Experts of a small language model: 1 pick a token.
Below are experts of layer 2 (counted from 0) of a mixture-of-experts language model. Rows are named router (the router's row for the expert), gate (a neuron's input weights, with its number), up (a neuron's input weights, with its number), down (a neuron's output weights, with its number) and show model dimensions 64-127. Each number is 500 + 50 x the weight over its row's rms, rounded and kept within 0 to 999. Numbers have three digits each.
After each expert's rows: a language model's description of what the expert responds to. This comes from a sample of Wikipedia text that the model never trained on.

# expert 1
router:567451473618457505499455453509523459566441479470529530476582501387485428397574539501561449598575441455505550457457434492594507446551581368545536599551512479472516429538585427565408453444489493
gate0:431418394632479399488484477491526525429453467545462419549509590503536586581528524452429492543524523550442409553484523513563538565505600501530426482486592426516504510546488504554497560514517539
up0:460536451461557486483496476506433457526557519460445529468566529510572504518568536464539451440572533364543504507488450483456490496515526585556541484417474443527541483461541436585507425518503530
down0:432454430533483510520507484431550576569562518520488522533564482476512441451566550542558492502528439585529514411532573510510477500578556480531497548564524527494481425468490571553498546438491455
gate1:479493513592393476523598509520472526640492514445618472504513474536541520490490443559491533574530458550475543418492488562542541430510508548540495518560499496550564437510464478479420465573562381
up1:453440521535460510452585507503461460558418479442547537495500464559480522499462470467446517456454506476419533475474522561518510486620522418512491468553523515471458498470539553526434421487552405
down1:517512497451346473423504431512457576619460584476479497489544403531470487506485414528555506454524517493469557516548511486535467567517480436513513566541478452453530520413425529532452590433535465
gate2:547528597509498407482546566554543564508493549482550564471522405458456547478467565552487453594479452387512405470567527507481458527545547450558565516492533379460536486549424445489491517430569549
up2:466497400407467588535472406505478492548512515602431487502511566545498444486475427510475513514571571533442585582489447462504543528466450504442562503466434519513507475522549418460459469563487410
down2:475495548544506480494559564563549433595437533456473471429495440524549406477494452495458489541484490476559515488544458464515479471632510479510549451494458362484478413515521502516427419529531469
gate3:519460398495496558551547534484536514446443557505553501496530565446615408495560454459525506485577397501470596492458458506481481471490460554569572466384527425523559459485575500380467538525558516
up3:537512498458456534435546532538423421501482463558430518461585486400411498464459565509493463402466460538539387443460490503457554533511436452473396513622497450493452497526424434562506483491524476
down3:508567438389419519571596488496549439491501486523603520493401505468518485450445479515578503420563468551555549445589566516537540429422528473491564508518389512476568537516515484511418562407442564
gate4:435431396488521530378447427530449521567482557425527492487481417445518565483482502542630538529536494451574535519537534544438540418547443545562630470533508444537446499585453536503505571448471517
up4:490482418445536535509575560494450440360441548546539594484576576528531482559559377509507490507541494538499525446558405526512472378442520542435408468564507457505490468487554493471616452530545429
down4:505532492486521515602541449493500447520451447468495468595409524508437546455518488473480498486495512541537467532436516511543477481483458483429406478562575483543504502479555488471436486484582548
gate5:443508530507416506369421515572476429422459482503563548585544502497518471513489448412531470530528452503560512524471447533423427435475532538493598474507527453530620537568584530414384527443432528
up5:615476472433464423615540413438535564487507509585504423482474513552488499565585535494580555462477557447446519512522474501551447539491518460561392562560472392481510486490572466531478497494495496
down5:544591587483487488562539519558537396514491453460486428519524551412411480452576488518550510556487588471558509506581464479503484420593518559477522444474440484559490453552426447405491483528514457
gate6:539476523498504509520486475525580548475436525430461445504544503548482450518496541477495465543498410510532563430573474572611572471586495364443514454503538458498523517466495528555450478433452599
up6:406446438438493506561458575607484477557478510429528533496442498526476573461602430447532451617467587507508474466429467512465456543463546555459580498485466442526403472422534479515560473591460513
down6:479545493519537546447431453483485425427514479551558508540594565530525562517437533497476544549496533525498496474442402467522530593501518520435527452493468501512520501503525550479540562490435488
gate7:621471445579465484528491469547436500555475520538558435526496435486523389445432503434498450438564525553464515537561416466426486447562501481545565551537512427572472477581487513497500525488461478
up7:533551529424547553505585484510431575454510491552493519447510580535456482565542492424481576452412607563479474499548511481438529501511533516525477515507519496631448495522506599376516486495531444
down7:481534542520480587450553430402469574522554521561475474479529448367555518520532433475515505488485559481448427551528478443507442502437527513484518470608589453532429576556545594524548512549548565
gate8:513517533580551471460486462491448524535512392566531451491519445431482411505492504477601494416553511448564440475581567578621474554454503524501509513490489470487495510522452505637558412447523538
up8:479438521501510454541465615493414445425478513482476432432495476499535507538439527456501487588492551492489484542452561559500544525460398490460485474479512446464464424459423475543425545481570538
down8:541566549435450355561475515555467496500545559490532509450461561590537522562508449468485536423392442557548566481442485554503509536453519431560467569529414438491508418458481457494536506457530524
gate9:468465499543415445533465405462497539488460547419452529512460428531524500476520503499513478582606504462508467500526527527541542468461531465390588561586486509532472503487535428468447413506590494
up9:469504484525486488492451496480542482530421550567532460520580474474505439470567412519595538412513479451570465498496387521550502534500488555567451443544561494524590511433447479492422490516502412
down9:585544597564435459502511489507438439607529609487479485438611481452482607480541503562499457466503509568482499512509501490525559471556500482494465455471479441537473494550441437517544539556515400
What it handles: Digits and numeric symbols. Digits inside years, prices and measurements, plus numeric symbols like prime, minus, plus, degree; also words like zone, birth, medal.

# expert 11
router:552461504552434533474452449526497476541371423492509533502581435421469417414554494490531435581551461447562516459427483552582455505523536437532498540513529465468494454571490404540472438462419492
gate0:438441437617502390490504433418538478462417519491482398482567493454534558572547461429434465552490495534482420525516557497566529541486590521527416472607585430474481537517473469573519568506534486
up0:516521469469572538449475471508414489516560547492462532519573558490592525543526574500603544451524503431611430490489447446467414472481545563541531567407448449529517516491515491625496434541496532
down0:393512463512435516482589594509484543568558566567486465470450454368440502449539493526532549420435488553503585437485531534573506476612606459562456508539526443448470543487438516532504543528466483
gate1:481486594606420458471575484555452508612543533462554481550463494514539492501500457555530539527508441558496454450524501555556536502459511475525424572519478526514572501520416556567471446569499416
up1:503422584548460502462514507533453432592420467421501571548494492528515524466484522494468506478463490475470487477443549534550528514531489396539452503520540544486521497527528578581505435469542406
down1:445516510462387518402503465431487519575500533500465507486503450568478468479520531477424511395538496445407482637541502529444455545510466423528568483527445523446525497463474501506492511503498481
gate2:542528568510469455538520511556559521483461539481515573488524483510441544482472577570484501582455473415494402505519536489483466549532486502551557510498549441418567500531473413510517474469538567
up2:463424425477441517516492415530524471490509569572383529517582525548540483499483468563452478510532597457461540521553423535504537525487460441489523458494482455455514457543525464466447538556476430
down2:519573373493452473468512536511572404572448585436464475429562367474490470537481475495464462552540470479578454499488507487499490526427485503534541500369540471493418508571460490540493417495487467
gate3:528496450518485531584564522447529497413475586530553563522537583382574460492574459448448458428512401485497629462427528465505517488514506551585567456404506415486548447504580524357462539477548513
up3:524480467452465603395548529553425440524517452568441493491575523463450432472495570467478508403465476561537402455485455428402539538496421471420413533558513475441460458574464467558551497510533487
down3:483521529413394531441504466503513544577511511472580510528415484517474533469447429530537510457467497409560577471557576554541509490411524477483522541525413502449570471511574471464460575395506531
gate4:456409467491468559431513407572500593504461516446467443471506414497560518489473433511606534500524579512495584537536505550489513421521447536502580487570529450501481513557477527513501519490536504
up4:493528397482563498462491558493439481459483536541567611492559601503563453560540425499497495514508440553511591435555458490458468455436477455434445447566528436473459502451500483547629452526548438
down4:465498442475498583594462497515475454471510479440501545545429544421476540483490475385503507574506487534566538505390569462445511445522451497487487504489549458522512497519490489548494557456538569
gate5:489516615570467455418494526565458466444427496500519521624583479520473507515491558466498466508513490535533519498498406547456409436470489458518578426514512472428579558538540541489470534456442550
up5:559492419463502456576500450449516556481556501576589417447479578508462555531557538539564566511469486399545488557466511520519498576498520531506381558544482437519500568484580409433465476515508484
down5:458615514494498511482554540499494411475587457544483520526477536465407489469485323499531485537526566456591526492547505478533483483541487471513505498564446417491420494506510394480420526482588467
gate6:535469509460487540517487508586565520478409548434506458488514499547499464489519536478470500538516424540550508455598498570625559414540469409398560444463573485535537486450472487572486490435438569
up6:495436439559514526538450520568456484595499481452519584489455512557551599434577448503502444560485575524479579404405488490510473509458526595514544513459476425557404472424555541526577502521430510
down6:435581554460528508479413383481443568555569474566532436465493495600504466488452579469505424529510568524475447504408444461457505558492529517510504458459478498495508525461493553493540559463548551
gate7:569512518593484475535445506523532548586458534436580490487486414477553407429506546414610441436545495600417515469533469509500528527497519428558501566544509445541513495557517495531492494501475452
up7:491548569462584589505594525510478601522433477459527518466484562489486482524564532413486516517384600537419500506523475470460540552535521499560501528518523532603487463521433561433513431505547411
down7:488537610466502530498629458426443535546521457552561554542521538456508513524525520498543550442505537532420455449517358477484552582482477528451547470530543487541487527541537532503539430563570597
gate8:503516612531537496472493481501526509594486455490495466465532347437509433534482508510563528431554506457548439478509540533587521562490474520480505589547485447588496543532453566572538498448533543
up8:498472510530476457509508554509474476467469481485483457470408493428537498546437465415551545546536514563534484542509552532572559462494431467451444542510501433486490461496421485532389557504616515
down8:507496551510489504550459495398517467518477574499558499433472571501518530468505505522523525422433494516544551531490507482444516523449489372636527517497537434525458405561376456540493447517542512
gate9:428489471548396473479508423425522517484389549438432587510464488522503535449502530492466473636594493466518484521484523539522527455561561411481620589581501501526522471470495478424379448550535503
up9:486498517554454506487443524468548463387382597507497524524614451451499466501580411505580538416561504470562416499528335516435491518510457632513509487506541476529517565505513429424429453566537412
down9:474509546530395436513459499427496458544481524450515564454573502552485582518510540473443476558540496493590416478479489558515480445528474465562530480562527538493497528471508352553472551614459439
What it handles: Mid-word pieces and conjunctions. Inner word pieces like -if- in antifungal, sharifian, plus when, where, while, and table pipes starting rows.

# expert 9
router:510468505554446503483516475524491456532507474531480593410582468476437459411560476486507450602543522485505451440460465550593461478587540511526566541499477485400459463552453475540469460418465455
gate22:441535520522454421519426536507518450579515469563570515427501544518554403466585531505482647457541567523581548541467490511425456566458582541528544439528517453523540535556485552481426442497510513
up22:491505512407426429552463534489554469521429524490569485503508523478569466598561485459471433502483487461454490496441494432582462497416475490504512353498461491482451469518510445453480499543491457
down22:477596485464515585539512517493527464525543365516514463460427551489431595506527510431506496501530562487521536468512502501557436449429477463489490430487433448535513595519474565500529491489505489
gate23:490448593553450454486531494541545444570536549466535482466485570447500477448523571593426433522538463468508372433457546554521388522573463499514451429577527476512533506483596474536554458476476470
up23:494505507492553569441487485430361493583419477413477567566486468489471472463483518526528516491481537493518490484609414656501440465490443454560526537462528465458526477503459443577515525480536520
down23:513484480569445602483559493500494471513511484479539539458564508470487484482501423524501451446553489431552433460570467544513422429501526440412477453408511594437525497539593477493537446524506462
gate24:575423480481522492519517492417422537502468488533439496590496504460534494456435433482427502462439426472513539531513544498478528531555626466486494473581457535508460475458479528438503485476548391
up24:418459476379454452484460448452530403445461442472467500427532496537425448498521450425558513606480557469508519511462505526468486466440385544504477478468502451483509480530608474525512516533479449
down24:466513484539460495482486572439476480509582550563508528444507490519392530490517536465520451458603454476553496424506476474490522453521455534536485520488407517538527507595550430556523493484512458
gate25:466549487469573472484482509466400421585530511498468493515449516606375488563489456514535477467395455512471521462540547552556604531408480564498520462491440470478463476480502535558587458450433531
up25:458514528410580446625505477459438495494505494519531470523475613468526538506479541445498434561384514519461552475431459560525492531458455565553505493512562471501469464499458501563469518483559498
down25:490422465535497547518495514573472506481564532560444475519554471437525536466468484574515463595511541492501501460492495495538546469490455470510517541517494417562566517489505529508566508603525488
gate26:520478478569585518468442583473406496593497540453386517574526392486583548451508492467443431420469602562506527528469455456459499483485486526616446494567523489557477420517530547490509561557538468
up26:562503528425527479440520488554537494546443433531399543482524447515499471431543411432508435520492465498555466583539505455483451540547500557528430558477580410520487527447465566479448458575545431
down26:463556539514454593492486543458463541527491507585485440450528525490435501515485441466464570546461446500488467577459508471457509540453535507476459515496514493612525430559477505531464505503511489
gate27:513433577501490538580496559493527477536496491550358557517498368442510463592535532461423405514538414533535492384540456448494461544637460495426566516434554493591559490491538475547441537453517530
up27:479452482451518579558493481502432499519589524504380483399524501400522499620562391516497454445523502617529362486452493493538521551495508490429539586496515458491518562492571581592400530532554481
down27:560460592558552533452520549442546512490421468532415411530567462505501345502525573423473554443468472459441447538443488502445555526503531478531560517524639529488402463575574492513541414490578488
gate28:495562519545448478471449608554480468453601545436559474557563466515535449473493492534569525612452425506606542525572489603582544576527497428527497556498466467546582534487554469588457539462542497
up28:444499446427538475552466446482523486460586518403512512523569520517453534530435593484434488572475502452435455489446491478524475535557401402557583421502550511492485512540593531477484494507503479
down28:476447519507547406552446522481481440559590574465451540501430525547529540538474601511492537424498569502527445580473548485482501526533609517527540627527487410486501518502487421510551501551487510
gate29:575453530539560555423493476545429429518396502515540453487588405532483513453572514540450518601538438473452569405484536532528576516544580499454518430514524442447577450564483427547478493535488443
up29:527476555465486500491464563479453557418489471525513464468513487484525557468461590541532602526418489451524548441520541447582494534423501460534530447540466504491550460467521507462547558534464551
down29:490542493475459481554419510529538542480527488497474455497538514579499542564400443536500548449487508452470520587511424548436519531515473491532510541458504507544489464559574527518481526563463523
gate30:493482507522507460517518476603472451520505447496549468463467513482423472373555478492482374455518473508558510431592379479464430446486485531507554415517475473447452486498372454505606485484545532
up30:505526448470445513472464532494474535521431440447544591531475546484441530513512499522470432574469355453525501429493527517508469554553507430477570553507468515416481427532374470575546557450499471
down30:437565565538384464510487577496380441461393497506492489531459501523540551452498485541476545497524494586462437554535500464476567496522440409490481518532544519532585441534639404475452582523518496
gate31:529489460580411561475441533555472441530456586511396605479591499612468451437550478486429554481435534432533457483585463502403458563444466522405413563490529446385451532584513518475531470463436499
up31:583475453405506535491484474497566507497514602474477525526496501574515544508461409570468518432439527411518418510607474397494476473418542560429481502491447512457518472482418476418582492521467528
down31:529501601516486403538509529597554564466492487419609526501443447617524532490455572548542449463563492534496542489511514572541516423468459467517460519562514583441503493517520480495575576459521481
What it handles: Word-initial fragments. First pieces of split words and names, like ch-allenger, pr-écieux, r-enter, Ar, Al, Ph, often in discography and music tables.

# expert 2
router:553426499546434540488467428514482473549406438486490515503567446446488430423578474507518478586550472446548515428437470569565462460527523444537526562526504486490497427578509433526460435458411523
gate0:447434413606576404507489484494506503457461491523480424521576514490492613557551489480504495567515516560453441522479494484587581525477602528505418434518571438498519511545497488572542545530499514
up0:502562474507464493459452411503460431538509499453417549497556545485590490482567544463535491471475502381582401555532389442477426480529503568556538553430481494508512493454480472581498464493474529
down0:408552528499508531530542519475501531446456529517416499579466497413490458542492538511495471522490508530512537471560561556502511466534534490507501395515545493556532510518471521489566623543498601
gate1:539527590649415487510550501520443502644563534466515476541486455511557501478499423576523512525544418562489488463551509604562542421450538487544433573502491503571600507506446468499455445558507408
up1:523478588557434501487524510496386465583424484458445533515473431528482477511448479447520504451486498455465533440480555553539481454608497403544415527507519540534505495474518537555474405527555419
down1:436480443490383454430490473553496530605509491461468523532530443529522464560528478503473534472573514517425547520568475475514473591541495422542588539531514469516564537494486596482478559505483459
gate2:529485530466543479473459526554576558481499594510508556480510482492447563486433518575501488563482473450476427507532551504550440504504537480561598529499530414457575525545501388457501492466600541
up2:463437461442456519460574424527474490511468543563437506512536535535534485516437427550386529524579529497457586500511432523450584556506434536442533505483490463526433504529539491532459543590553408
down2:476629498520514430494440583517581460549462493494479476456576439540450466498585474479494471488557463573559453473445459395537510555530474422484475497500443469493474483507479452498488425493537400
gate3:527495444527486523578546511453529524456458516510558476560512593435576484504551446434478455463569393489531618490474468506457499472523435501587554420408538535568549444574634536379551529521538509
up3:537421507479458577447536518533454418456458460544456493500573521399436464427492543483503501436476488561528418452471472472389573533507436510435400533576506412436469453500410426567530528455555486
down3:446521500422478541567557531534517468559501435518650509516467530469511522486448487445529554454539476536499504465528551529486577454388510512434576555535461484529606495451529450466492586444467581
gate4:415451470466450472354484432566412548536483522485534453457478444453536559486471472522576520495504542478497555558523522556439529385534481558530617514516499502425453518573421513499522555462497518
up4:491494368434555505486541570478495448380450547510519584445564598573597493548573458492487465566521487568521536438597458572463458421460495509416422429570540380470460505458559484504603512535552431
down4:513576486526502490610566456426502488605464500426499509581456588439476495511504459445534454519457540502577407531452516474557480512449462536468450466521513417528489488498506487564563561424561496
gate5:502568549576493550435474518581472471420458482497522447591534507538510515522542508450483489494525499506522548512470418549434386415526544506509590432533524483480584520534519604443443527468453514
up5:549466509422473386553535432484523583462512514594513429512463563516470512570505484489641573453505580399469460557513527507488493584445519501480373577524459414584542554525607479452478491446554493
down5:501546545537520479495480439488542461456502479563470556577523539473415402456497449535556473517510495435571527504563433471515452463523460490442548477445433414503577437459492438517419515413503472
gate6:536506469454494509515473532575528552466428500499466485425502508559487433523484560428460526532477421510532556468597478569633524400608464385462530462470548463535599482438504493573391448430487561
up6:434454508505511584544450524585474505608512506496526526472457493528546588439561435488534414523487553483467560426409493460470471522462579565523553534485464452552445418446537536495568531569425503
down6:464549467481502606439536422471497525564502412527572492500515556549479548464455574493519492526473493515483476533531490479447466542508510548497491531515518473493443572507502484451555525528485479
gate7:579554504614465432552451507495511482574491535465550500495515370514552423451487512442587457492543466515475491528552468472416546511490502445562561611536565459529489496522462506491462449468474453
up7:499521540454565520514598506542445537513504457477504486500451523499515514527569528406449537481420569502487472546590504455407572552566495462527547545558514504586432480531394572417530460561542408
down7:421508530458526503505588477426476492486523475559471514393540509342569505467547531584559497449519503397488540437507462445448464578438497527447441465543530479571484525558499598522542497530532579
gate8:488586578542541499473500528525478560566528475507543472447531375451492470538457528519586576434532512457588441511583516616566497600461534562459533552585501477541483486508484564567546503456472572
up8:435484540517504394552481618488495484481481502486508421465454510457498472530385499406585477555497528489561476540493540619570478485484438485484467404505578467518461505497459479528402555560574519
down8:506509553485480422554469535506526443523464502550566497429453625516506530482460478496505611469409497553522504542469417506457556550437452381482532565476526495521518456525564451469509458500536522
gate9:439471475574445492473466436488467524505415541459420539555445386537498507453527489474541461636571490475489460530565523518530519449584532462410594609577509433531509475478472454465400451517515479
up9:450492552533455492541464488494480426475402552487528508567574493436463466527549420479538511410570488450560425571522383593518462517513447567427531475542557554497525535477473456480473435550587405
down9:455631507565522507606478521457502490519457428454469472465636490473467559469524545497507622451462465512510492443546376562554523419558482449504528450483485379537464558489506382514467577585557348
What it handles: Determiners and anaphoric words. Mostly "the" and referring words after a preposition, such as this, same, latter, findings, later, then; also digits in dates.

# expert 4
router:566415520558430503461490432529482491548395424470527507475565431451498439421563471491568481589528462460573507439453452553554474466513551437512536594527501460502532437583483423511471431451445506
gate0:482457366631555452502483471500543546484421460514482429529536529493541602615544503460469417530486475563474384596518547477589523581470596539514431462579589430497441510544459524565580576535521496
up0:516562449495541508498477439531461464543542524459460577509564550511585507419545547487573539453506512433539482480501448440419497470552546548502528525410395429500602490476472479552541476482481532
down0:473408482512474437470458509463529624494455480517435507461511511402449455576557483453524519467505565536459534399555451424572455451495546476533477458477481438517502484534472597443533564517468508
gate1:476481605579374419452553465551403534608579550490610497513494471538497502479496447563469535536601408600472451408496488611491567437475500524520445553528488508501625501516478534567479437577479419
up1:491430646502401477425553492544404500580495519445570567473512454514454571487503548470457510447497501520428499433448532580489535512518500392534438482494518518470557512523538582578493433528517432
down1:453542508499406437451480465548470575600454535467449552551527486530419472576530455561534566410610544525413516573529430526495469543500439416501511527449433506461549509526504580480517505516464523
gate2:494478575483507482469475540559512575525503588498513547460539445497451521501452506551517486613441477412513419525552518493484462554538490484568538526516537379481621457513497421480492506475541528
up2:466507422465450512534534422499535462449525544545424530533538514563481421499516491523473485495534541494449577463523396476432521506512426500469524462440460487500470473554513451528438554553501436
down2:503630436501458448480539556469535396542461592475495483495555474561458450508547507482475444507510456502526437471540450437499474498628486437448511440431492502521475489576553528534413437544581417
gate3:527503482569466533555520533482620436444452509532562531523538510444571475490526457433493474470511439538508573491456432422464469487517422545578586451411566493502560513566566527402458501530535484
up3:524494525455481550446582529517483472455452508540416500420603545431446426517490507491475495400447459507488383401466471523423539501492469458486381495578533468433436423492430433570552563488501488
down3:498538471486459498491543549501530477504512535535605520489398482469537480429482475553551427420522517488567542444541514529499523525408522457477465513548403467522560483412624465514477546490507564
gate4:405418469496481472428507434555460548590457459470535454481449420421576562465480488536529533556553578431533606582529526522458570392512474479514677538522464474480466490547379496514536562437482506
up4:561526386425544530487512595499416481443484511517542577479563626561566471542549460478550471531515464558514540400530439528464439480522488511432403445571556417472452512469576446489597517501550434
down4:528558459517509538567491465393427469531496477495483525565492470479477489518496512505517439483491483505502411525424524482438537463465462510424447503549610481541523600458466521529524492481528540
gate5:523551567532447530404493504555484454376421493512532504585588451524478461516504479467447490503506522476609529520519439551468469399470515469495646431554524497452542550529511587424391517453438564
up5:569452429430468426547550463438504546463482484581533483507439522525468504559537511508583511517468521475448503468494518484569419568534527473523387584519461416474506508509581453487425432466542446
down5:498630558465498535513514515527480387459455449490513531523507506437426409495539439530528548532462475471626535532492465459477403408490502557505502465455437484516528466416457422477439499502537485
gate6:569462516456530546457475509534585545482476543462499439450497508585553447535482540452475513501468460491522578500596463581626504385581500435432527489444538492527556459437466526529388442412463580
up6:445471441548528573548462542579477507525459495464453577498441500494534531454602424521470470548445561553504610437428500454460499549471534559521538473463488429493429533443530529537582566567462511
down6:500480479543495530480501503469409552543554490568576486542522549473564596490434587460531423492414561543402511530437387486454535598559552528529482500541440485477497556486522473461604550561522544
gate7:601540474568488497558461484540495507552520520486466408484495406492535384455483542403549442435504451570497520484537429475411515463533494419553529580453574449521500500532510518523452469442492436
up7:555506502432535601545580509511442604559514462518546477430480532563459524568494542439489518458411581513465477560546483475385554562548506470513533531473584561603420506515446546438560449566536430
down7:492524487464441506479537457393407545489472502521449507511549545459515480467512545539497545470409543430425482543530504427461535636432377511519560512532486479497483511478521484548556513543537497
gate8:496520545530575501445468514525458464568519441466476388507522405423516500479512530483575501430519517490545484462506528558562516596471519496494543597541465440505453546539454576555564464460475544
up8:472475530536463451511525607476491464497448528490470433477427517499535482514420490420570472609505541495527441568499620576557516448543465515465466437532566451499490462478421481534423502594558516
down8:531471490393462474657534527447471517483495575421529477485500550474444476462548471524532547378463541537502562518474397508475565538479555344582451527517524509527441457540509481432495565525529581
gate9:412482509545419504459453476480524515538400525449427522501459417491474509497509480480513487578583492437515437532542512540522511530481523449454574595595515407536510515499447466479422402551530470
up9:472521528513447476518489511437472452403416596537511491467583503483483473459579455487569537394562464441520413498524389533480546522542414589478547504508563554505575523491464374476461458518560418
down9:482496448552480494505473536452558447525506522520406461449647503510532555482497541461523469413518492484502517495452531520593505492550505463416507416535532512521509563452511408458503505555540411
What it handles: Word-final pieces and connectors. Periods, commas, digits and connectors or, to, and, plus word-end fragments like ch-ill, inf-ill, J-udge.

# expert 5
router:547449517568426498439449475524485462524414411478511488523558444427473479402576534518525498577569476494547501472439434527592507478579545461518500610531510456495502457553494433537460456460447473
gate22:515544554588518408514463526481555522527486388552491509454458469472535426505558564498569572474577566468630594546480445523414455603450536540504474426584491421524505537505536544504456422537507494
up22:528462506474448481477493578449528523533475560491522545525542571432521498573587508508438405503447505469401450535460460382525464528473496555532476437476463551481449507528553466462505545563526512
down22:467545552531448483472508511562511409476515429505427527463453475484506509507598557476384509554403569472509516451491511546450481427547537509531490448552488487439460574508490595541396435588481465
gate23:449467594529484474499524463534499496496558572548540495438519569441491485500553555526439500477500439439452438511559511529476425482585462531485457418574548421557490512471583450501491473463465482
up23:426435505488512545447472495430367487506447518464462592574465510475496461500479467470576442490542565468511475490554421585443417495436462465528566542462535461548441510512480491580554536487536528
down23:495423486576482468447639440462511586477449448500526554503525463492462445515522434465431489456572558502509536440557455545476437526431462467450518535472530488488560459580561466512568495474461491
gate24:529365454488479528538458480515473487476459482564454511509532481447551504450406405473421527485462417531522522597573547519432473478509605439451561438596467545560489472486474499466464544475554413
up24:475550569444453463440484507419486496465442457444459529527493480565425451513518539474535517556458501364529570432460444526500562548526394525544460550498464468488544459550530514433586514533465475
down24:568500544534511503539484538481499447432504574508478464429561521539463587538562484516549469468495524437506574439580512497563485542523433656541554531455461396489547569458536470512462522489483418
gate25:532479415512575548452493435487452429577568513462493563425480552524425485446504531522535537481429490518501515448538507569547590547445490540487527443479454463466456489515522480495609498435468554
up25:454506530411550455602465472503440436482505530545569467535491586438516558408442534445518462521413514562457538388516429536528470496464429594505501479545516468483452442521462498520452537530550462
down25:414405467460484472426487430481514520521529484549502429505548523431458517452510508535489438555589549472405546457530462462519556478522436460504490469530532457531517549491519459452501480471525582
gate26:508500436504507520427426511477389445521531526469400499580531483489591545470484510476384447417467522538496506512445537572456538516468466499570511425482542548485537430524541518422500557604522458
up26:581489544446541473432510530536518459528489443548401497502561414548519449484503439475472416516458391572522474544540550519446476571578476509517480513496551467486498553443445564488415462582489460
down26:456508524414484525606465574393392495439549542555442432395516533543577564528460463464466504493420492456496484645448474550448472456454509530517462511464470494571514485473489603503557506544471499
gate27:530403563513459539490523558504486481525413554509369576519455361438594491576528541473396490533529466469576419394509482467483417489610436495406525497405622529573591538465545513550445544453541530
up27:499435525430466557472473450509392471513537551515428462427473448448534536574553436505553473475554466532534385508476454508582457519452557526512512584435511545488499604559501569525428541450521504
down27:527491489507532509491526528528465524484476481487540440504515467514486476453525516438460548477378468482505474483446450561416476505504467479480537472468629538505488517592541581486496434513539500
gate28:513517530576401470428476591510465459457537537400530467548580447443541450525508518533572548592505435456624508527578505605492519554545486464553437537539474465571554499555565442574384551473523486
up28:397485526433563516531515491509500535444540487384500538533557540511450512568455602460399431536490480532445479410394492419583501555560451442522561435473599558462513523538490602462525532486503489
down28:436529467421525472572489430511492420600562514458464546500496557495471429525520633448459485505432552540572461539436531423584506500511563465444433512539503445465560478592460498485475525425507508
gate29:533485608530546557395466489554438443539419492508459523524549442507464486469582527548368509588511441407457546409448560562433555512509600530456549492513526468412615479575500433594412513520509503
up29:537479563463512498491484555512482524459425447540491552495542488461542499464509548582513570531441474380517463445479490448570469489471508486507509461499482589426517392521582474550496516542437583
down29:515531534495433429533403540495438536501435440507496505520549462508439492562511465458538545488473538419540556481482413495428498585487496381500541526423444526448456459504532528518456513547442595
gate30:490494526493469496524501486637480552537571434470539460461489494518417389453584437464508410463471506506574477451530403390479432473504576546563556479582474483510467522450429488494584414479559541
up30:434508453513426498477532594483484548501503444443557551531484545526341575536544499507451453566437430480543494509470481523500462551564570451516640530467471558483487452465378454544504534453513486
down30:505502543533351503570532582464358443463402434531454426501544533505516493513486527443507466510511521513501398543475518522486505381452499480590524497576506403505492479475624442454527479542544541
gate31:510377428533378606494459461448454506539419538533425575506543532557529448375579460426402530497471610394577467493511485532450485527432471492492427483528541509423520491570486485456510478502451435
up31:566439439461558560558484494502550555468548590508485501481444538566524543533497442494490558459436576440552475607551514462525490512465537622502478495435459555523524444497448467426571469495468479
down31:510499520556597467458622461538496467442464483492629537502518530594464520480543503515483475508529553510552495456475504508434476536459502523487422535522543502480569525535507471498431602438540462
What it handles: Line breaks and blanks. Line breaks, blank table cells and digits in tables, plus the word past and pronoun her; also near, ·, ?.